From a checkpoint of a small mixture-of-experts model trained on Wikipedia.
Training: a variant of Muon for the experts, 377M tokens, 5752 steps.
Below are experts of layer 5 (counted from 0) of a mixture-of-experts language model. Rows are named router (the router's row for the expert), gate (a neuron's input weights, with its number), up (a neuron's input weights, with its number) and show model dimensions 168-223. Each number is 50 + 15 x the weight over its row's rms, rounded and kept within 0 to 99.
After each expert's rows: "comes after" lists some tokens at least twice as common just before its tokens as in all text. This comes from a sample of Wikipedia text that the model never trained on. Tokens count by the router's weight.

# expert 56
router:61 82 68 48 54 56 40 70 49 65 55 38 64 58 71 37 35 39 44 40 43 41 51 52 40 50 66 43 63 58 69 63 47 47 51 60 19 45 35 37 43 54 63 71 63 61 32 33 77 43 69 70 37 47 64 26
gate0:26 46 29 67 73 40 40 61 56 42 53 31 42 56 63 51 59 46 37 51 45 24 30 30 44 21 68 44 79 85 63 64 60 39 27 47 33 42 56 65 59 47 27 51 72 62 21 57 37 58 76 64 81 48 48 36
up0:43 33 53 53 64 40 29 52 38 45 48 18 27 66 57 34 66 44 78 48 49 44 26 40 36 37 38 55 59 59 78 63 67 59 32 52 51 49 62 42 69 45 36 23 28 75 40 61 44 59 80 59 68 58 55 39
comes after: " ", " E", " C", " S", " P", " ch"

# expert 59
router:40 33 41 52 60 58 28 57 46 73 52 45 58 49 50 72 61 39 59 52 48 24 42 43 41 32 47 47 39 41 69 78 58 75 62 62 55 49 54 44 55 58 48 50 38 84 19 36 66 32 46 57 21 79 49 54
gate0:42 66 69 60 67 54 58 35 74 55 54 39 54 35 47 39 68 76 34 67 19 62 25 33 59 61 78 37 41 44 05 74 55 49 75 31 37 61 39 50 52 84 61 62 59 45 59 49 60 50 31 75 46 65 47 34
up0:35 56 47 60 75 63 44 36 46 73 38 34 77 30 61 38 64 67 20 64 40 70 28 38 43 87 73 32 49 58 18 68 57 35 43 51 37 53 26 65 48 94 52 64 48 32 52 67 50 48 43 64 37 69 60 41
comes after: " ", " re", " de", "p", " con", " p"

# expert 31
router:65 86 31 46 37 53 36 55 26 59 59 33 50 32 52 55 44 60 18 45 70 64 17 56 20 67 53 46 54 49 54 55 55 46 42 54 27 58 54 46 63 49 48 37 77 32 38 43 50 63 49 38 53 29 44 65
gate0:65 49 44 44 63 23 54 45 67 51 39 56 27 10 40 41 61 33 24 56 67 56 30 69 58 36 64 24 40 24 67 67 46 58 74 42 42 41 47 49 31 43 53 43 22 50 34 62 52 60 73 50 63 32 21 26
up0:50 60 63 51 53 48 58 45 39 22 42 53 33 39 42 39 33 42 44 47 58 53 41 55 67 41 47 50 20 45 35 74 37 72 22 49 53 64 62 36 44 25 36 47 30 35 48 57 45 26 48 51 62 46 68 61
comes after: " the", ",", " |", " of", ":", "-"

# expert 101
router:46 53 51 34 49 47 32 19 33 16 49 41 63 54 62 44 52 56 50 37 63 41 55 42 45 45 24 64 68 27 60 68 45 76 62 59 15 62 50 33 64 55 37 50 53 69 54 65 83 59 52 38 23 54 49 71
gate0:58 55 36 32 49 46 57 38 60 51 20 39 64 76 53 56 57 59 32 51 53 58 49 43 68 69 46 45 75 61 28 30 25 35 47 46 48 56 49 63 48 26 47 41 45 63 44 59 54 68 51 06 73 77 48 34
up0:53 53 14 78 43 44 40 30 72 34 24 43 43 87 58 71 64 49 37 35 45 48 56 28 93 44 68 66 70 71 34 50 43 60 30 44 34 55 55 64 17 60 28 57 51 31 56 61 56 39 29 64 82 68 73 31
comes after: " the", " was", " a", " to", "-", " and"

# expert 72
router:27 48 45 26 67 55 40 41 52 28 20 51 60 19 46 74 48 41 57 26 63 54 31 29 45 60 17 64 38 45 66 43 38 40 38 66 28 43 56 47 44 47 57 77 39 46 45 51 60 14 57 62 45 61 66 36
gate0:45 53 53 52 71 72 83 63 39 30 47 59 39 56 36 40 37 54 58 78 81 39 44 63 57 63 43 78 42 48 58 41 61 82 40 42 46 39 35 63 59 47 36 48 35 78 77 42 45 16 54 58 49 54 23 35
up0:34 28 61 61 45 74 76 33 61 19 46 77 34 48 49 56 40 36 34 70 31 48 57 70 55 70 58 49 40 50 76 25 50 57 50 43 77 35 25 43 36 60 49 50 42 71 59 41 40 29 42 75 55 75 25 62
comes after: "\n", "|", " ", ".", ")", " Year"

# expert 63
router:50 41 69 58 63 48 53 38 38 69 49 36 46 46 54 40 23 61 46 57 14 92 57 56 51 69 39 27 64 51 37 43 55 53 72 31 53 48 33 27 72 44 72 29 32 53 31 73 51 41 55 44 75 46 36 51
gate0:57 27 60 36 60 58 58 42 62 62 22 69 25 41 59 36 41 56 45 61 53 64 58 61 35 71 69 65 73 58 37 85 61 18 62 34 32 59 51 61 39 48 47 48 72 62 51 74 40 54 69 66 39 23 52 49
up0:19 64 89 41 71 57 60 53 67 58 48 59 67 40 80 57 90 50 70 56 51 50 32 64 39 67 60 74 34 69 25 85 52 50 58 56 30 43 51 59 47 58 44 58 67 53 67 74 45 84 23 53 42 40 44 34
comes after: " of", " the", " in", " by", "tor", "ci"

# expert 45
router:49 46 51 47 32 91 12 45 46 23 39 45 33 46 66 52 55 38 47 34 55 71 70 37 44 56 49 57 47 47 65 29 48 48 61 54 39 21 40 64 30 40 17 58 51 30 56 34 45 36 62 55 30 38 77 54
gate0:38 79 21 31 57 51 69 63 52 42 45 85 70 89 48 46 50 48 63 38 47 46 63 31 48 54 47 76 47 54 51 43 23 56 41 59 72 58 43 52 55 80 55 42 42 51 76 59 26 55 66 43 33 58 40 46
up0:33 62 34 31 55 46 71 48 58 52 41 70 67 82 59 70 58 43 47 34 57 41 47 45 47 67 59 68 34 65 43 63 49 53 53 44 65 50 52 46 72 87 63 58 54 44 69 52 41 49 61 32 38 62 38 41
comes after: " H", " Z", " K", " T", "k", " p"

# expert 27
router:42 38 24 16 30 59 35 37 07 68 79 58 35 40 30 47 56 63 78 67 56 61 74 18 40 55 36 57 36 20 54 54 44 48 47 61 46 41 51 54 25 57 64 59 86 29 68 40 66 54 45 48 53 60 77 56
gate0:62 26 69 33 39 14 66 35 43 59 33 54 42 50 62 46 59 73 57 48 49 46 52 52 39 64 45 50 57 65 36 72 41 58 45 43 58 71 57 55 41 67 44 37 84 26 44 31 39 54 44 62 54 55 52 60
up0:43 35 68 53 32 25 66 36 67 65 60 29 53 60 35 40 69 74 68 53 30 54 57 56 33 44 52 40 51 53 33 77 55 45 52 62 58 50 61 51 35 42 40 45 73 62 45 42 52 35 33 75 43 33 85 49
comes after: " |", "cc", "c", " C", "|", ";"

# expert 57
router:22 31 33 84 65 36 45 65 37 56 66 47 61 49 60 27 47 64 49 68 30 48 69 44 65 44 50 61 16 45 51 43 50 55 53 37 76 46 55 60 67 62 71 52 40 35 52 38 60 78 60 56 49 29 47 48
gate0:48 50 55 67 52 37 17 50 41 55 69 40 53 65 45 38 66 30 55 60 44 42 52 38 59 40 49 23 62 53 55 50 52 54 60 79 26 35 72 57 46 28 53 49 67 71 27 58 21 43 52 28 73 67 56 55
up0:70 38 66 61 45 47 31 39 25 56 84 26 44 09 73 40 70 45 69 89 36 67 44 47 41 42 51 42 66 37 63 61 55 48 78 57 41 22 44 46 54 59 46 41 57 63 41 68 46 35 42 51 46 59 35 69
comes after: " United", " U", "S", "av", " the", " for"

# expert 28
router:65 78 68 48 42 38 54 52 53 68 71 52 54 43 24 38 58 21 47 73 56 58 57 49 78 57 44 62 43 62 52 79 54 33 34 25 52 57 60 44 64 83 42 39 59 53 76 40 58 41 57 60 60 53 64 55
gate0:56 71 59 31 46 43 47 55 78 51 39 61 43 63 39 43 59 43 38 44 48 47 55 53 75 44 19 61 39 63 37 59 21 61 62 39 14 33 30 58 37 39 54 31 58 41 82 43 47 59 29 48 63 48 39 74
up0:40 60 45 48 49 56 43 41 92 47 49 34 43 49 65 52 52 59 41 52 44 32 39 43 46 41 22 78 41 63 51 76 39 61 63 53 34 41 51 75 34 65 66 41 60 44 77 31 50 58 11 11 56 57 34 71
comes after: " ", " re", "c", "t", "min", " b"

# expert 16
router:50 32 56 35 78 54 53 71 54 27 62 58 45 40 49 44 21 49 40 43 49 27 47 59 59 68 68 62 59 36 41 44 25 22 74 70 49 46 67 36 47 21 55 61 55 45 24 23 60 73 47 38 65 28 42 41
gate0:45 29 63 17 31 34 62 54 46 35 49 57 50 66 62 72 53 71 45 55 37 28 44 56 45 71 55 50 26 51 67 30 39 72 44 25 44 45 39 43 66 37 58 31 61 59 44 59 26 62 34 82 29 52 40 17
up0:53 51 77 35 21 53 59 70 55 35 32 62 40 54 20 75 83 47 64 83 43 46 47 60 38 74 33 28 37 56 70 24 38 60 39 36 68 56 49 63 75 53 53 21 51 81 78 66 30 47 22 53 25 36 54 26
comes after: "s", "ed", ",", "ation", "ing", " one"

# expert 105
router:80 06 43 18 47 74 69 74 57 73 47 22 84 70 92 42 46 53 59 48 50 34 32 66 49 58 34 51 59 44 50 48 53 31 56 51 49 77 49 31 48 30 44 41 61 46 64 48 49 54 38 61 72 57 50 68
gate0:72 45 44 52 53 46 59 37 37 48 49 24 49 70 40 42 67 70 32 56 49 50 40 80 45 59 46 46 43 49 38 40 51 53 56 59 65 39 39 55 61 45 48 32 49 73 66 50 39 47 53 21 79 34 64 44
up0:69 54 30 68 62 35 52 52 55 42 53 26 40 61 54 30 73 46 24 59 42 58 30 53 60 61 37 38 46 51 48 26 32 66 57 55 39 57 35 58 62 53 31 15 38 38 40 71 47 49 39 12 51 32 46 41
comes after: " ", " con", "x", "per", "S", " ex"

# expert 48
router:65 62 46 41 60 50 24 52 59 52 61 66 62 48 63 48 74 30 65 50 63 42 41 56 36 59 20 71 47 38 34 46 54 64 40 68 40 32 70 42 12 58 36 53 46 40 61 90 58 38 71 22 43 56 38 30
gate0:57 56 50 78 40 49 40 60 57 50 26 35 46 49 61 39 34 36 62 61 46 40 32 35 21 56 55 42 59 36 76 45 58 49 43 41 75 42 83 62 61 66 70 56 56 44 19 75 46 52 27 54 45 56 53 69
up0:81 54 54 71 42 43 31 62 48 58 78 43 44 43 71 71 38 08 50 49 32 52 38 41 36 50 76 30 56 51 71 45 66 48 58 39 49 35 73 42 33 73 50 57 44 29 47 72 87 68 53 61 57 48 53 54
comes after: " ", " S", " re", " gr", "ro", "re"

# expert 25
router:73 34 48 61 72 47 49 59 62 60 63 50 81 56 46 55 47 66 80 55 52 46 65 61 35 78 49 38 49 45 73 66 43 41 59 31 52 57 37 46 45 68 48 60 72 38 43 45 53 30 60 41 43 44 41 57
gate0:07 49 38 45 52 39 56 58 67 50 75 52 54 55 39 67 67 49 63 49 87 39 65 52 69 65 45 45 42 73 63 40 61 56 36 74 51 27 45 75 55 52 21 89 66 20 44 65 21 75 42 59 51 71 54 48
up0:37 38 60 51 59 56 41 61 70 38 63 56 77 53 60 57 21 25 27 71 49 45 45 63 49 56 45 74 63 41 28 57 36 34 55 66 28 46 56 85 57 50 32 66 45 42 33 53 49 64 43 85 51 57 57 63
comes after: " ", "fe", "ad", "ru", "er", " South"

# expert 30
router:43 74 54 42 49 40 52 26 40 28 46 55 36 51 57 40 42 27 25 25 65 47 34 50 23 58 68 62 39 35 51 38 50 47 28 34 48 90 47 44 61 29 38 51 50 49 71 48 67 50 37 40 54 45 67 69
gate0:58 66 35 52 49 50 84 31 75 25 42 63 29 59 34 84 67 30 57 46 33 54 24 70 66 39 67 53 53 70 30 52 42 41 55 44 49 63 33 31 42 31 62 39 65 43 42 73 69 72 54 40 61 45 69 54
up0:30 52 67 44 50 61 70 69 63 44 57 56 45 34 67 58 24 61 75 23 42 69 42 65 50 63 41 45 62 40 57 58 44 50 69 72 36 43 68 52 46 62 52 46 47 76 47 74 56 53 62 50 56 52 58 51
comes after: " (", " \"", "\n", " |", ",", "-"

# expert 125
router:65 48 53 54 59 52 64 52 63 70 54 68 76 32 74 45 34 48 55 68 84 35 73 48 58 39 50 57 65 32 65 64 42 64 65 29 62 55 64 46 37 09 68 65 39 48 35 46 22 41 45 45 61 33 54 42
gate0:30 56 43 62 54 49 64 55 42 44 56 50 48 46 54 64 50 29 50 54 74 39 61 44 57 39 45 73 58 48 74 46 40 30 31 77 42 66 71 51 19 42 40 65 32 35 36 61 67 37 46 47 43 36 60 45
up0:22 47 56 32 81 43 51 58 57 48 57 75 53 79 49 48 44 39 62 36 24 61 41 41 69 36 50 57 77 56 41 46 49 49 60 44 45 66 41 71 34 72 53 50 32 49 39 71 68 23 42 41 69 47 37 18
comes after: "ed", "s", "ing", "born", " an", "ated"

# expert 77
router:22 46 47 75 37 59 16 44 46 52 59 54 42 40 49 48 56 62 46 56 67 40 50 49 60 80 28 40 65 47 51 31 41 78 70 43 48 48 39 40 35 69 33 63 56 41 55 67 30 36 45 52 50 49 28 37
gate0:40 44 47 44 30 55 58 55 51 28 61 68 73 50 55 29 57 64 57 19 35 37 42 52 36 61 54 48 60 67 33 52 37 59 61 35 30 73 49 39 43 47 32 34 81 51 36 39 42 64 59 53 46 37 64 56
up0:54 32 34 53 59 50 51 38 90 32 20 54 61 74 31 54 40 29 32 53 31 47 48 69 46 63 27 71 34 18 37 64 45 37 83 53 50 60 76 50 50 42 67 63 37 59 30 32 56 98 51 42 48 47 50 65
comes after: "ur", "ce", " ca", "g", " Ar", "b"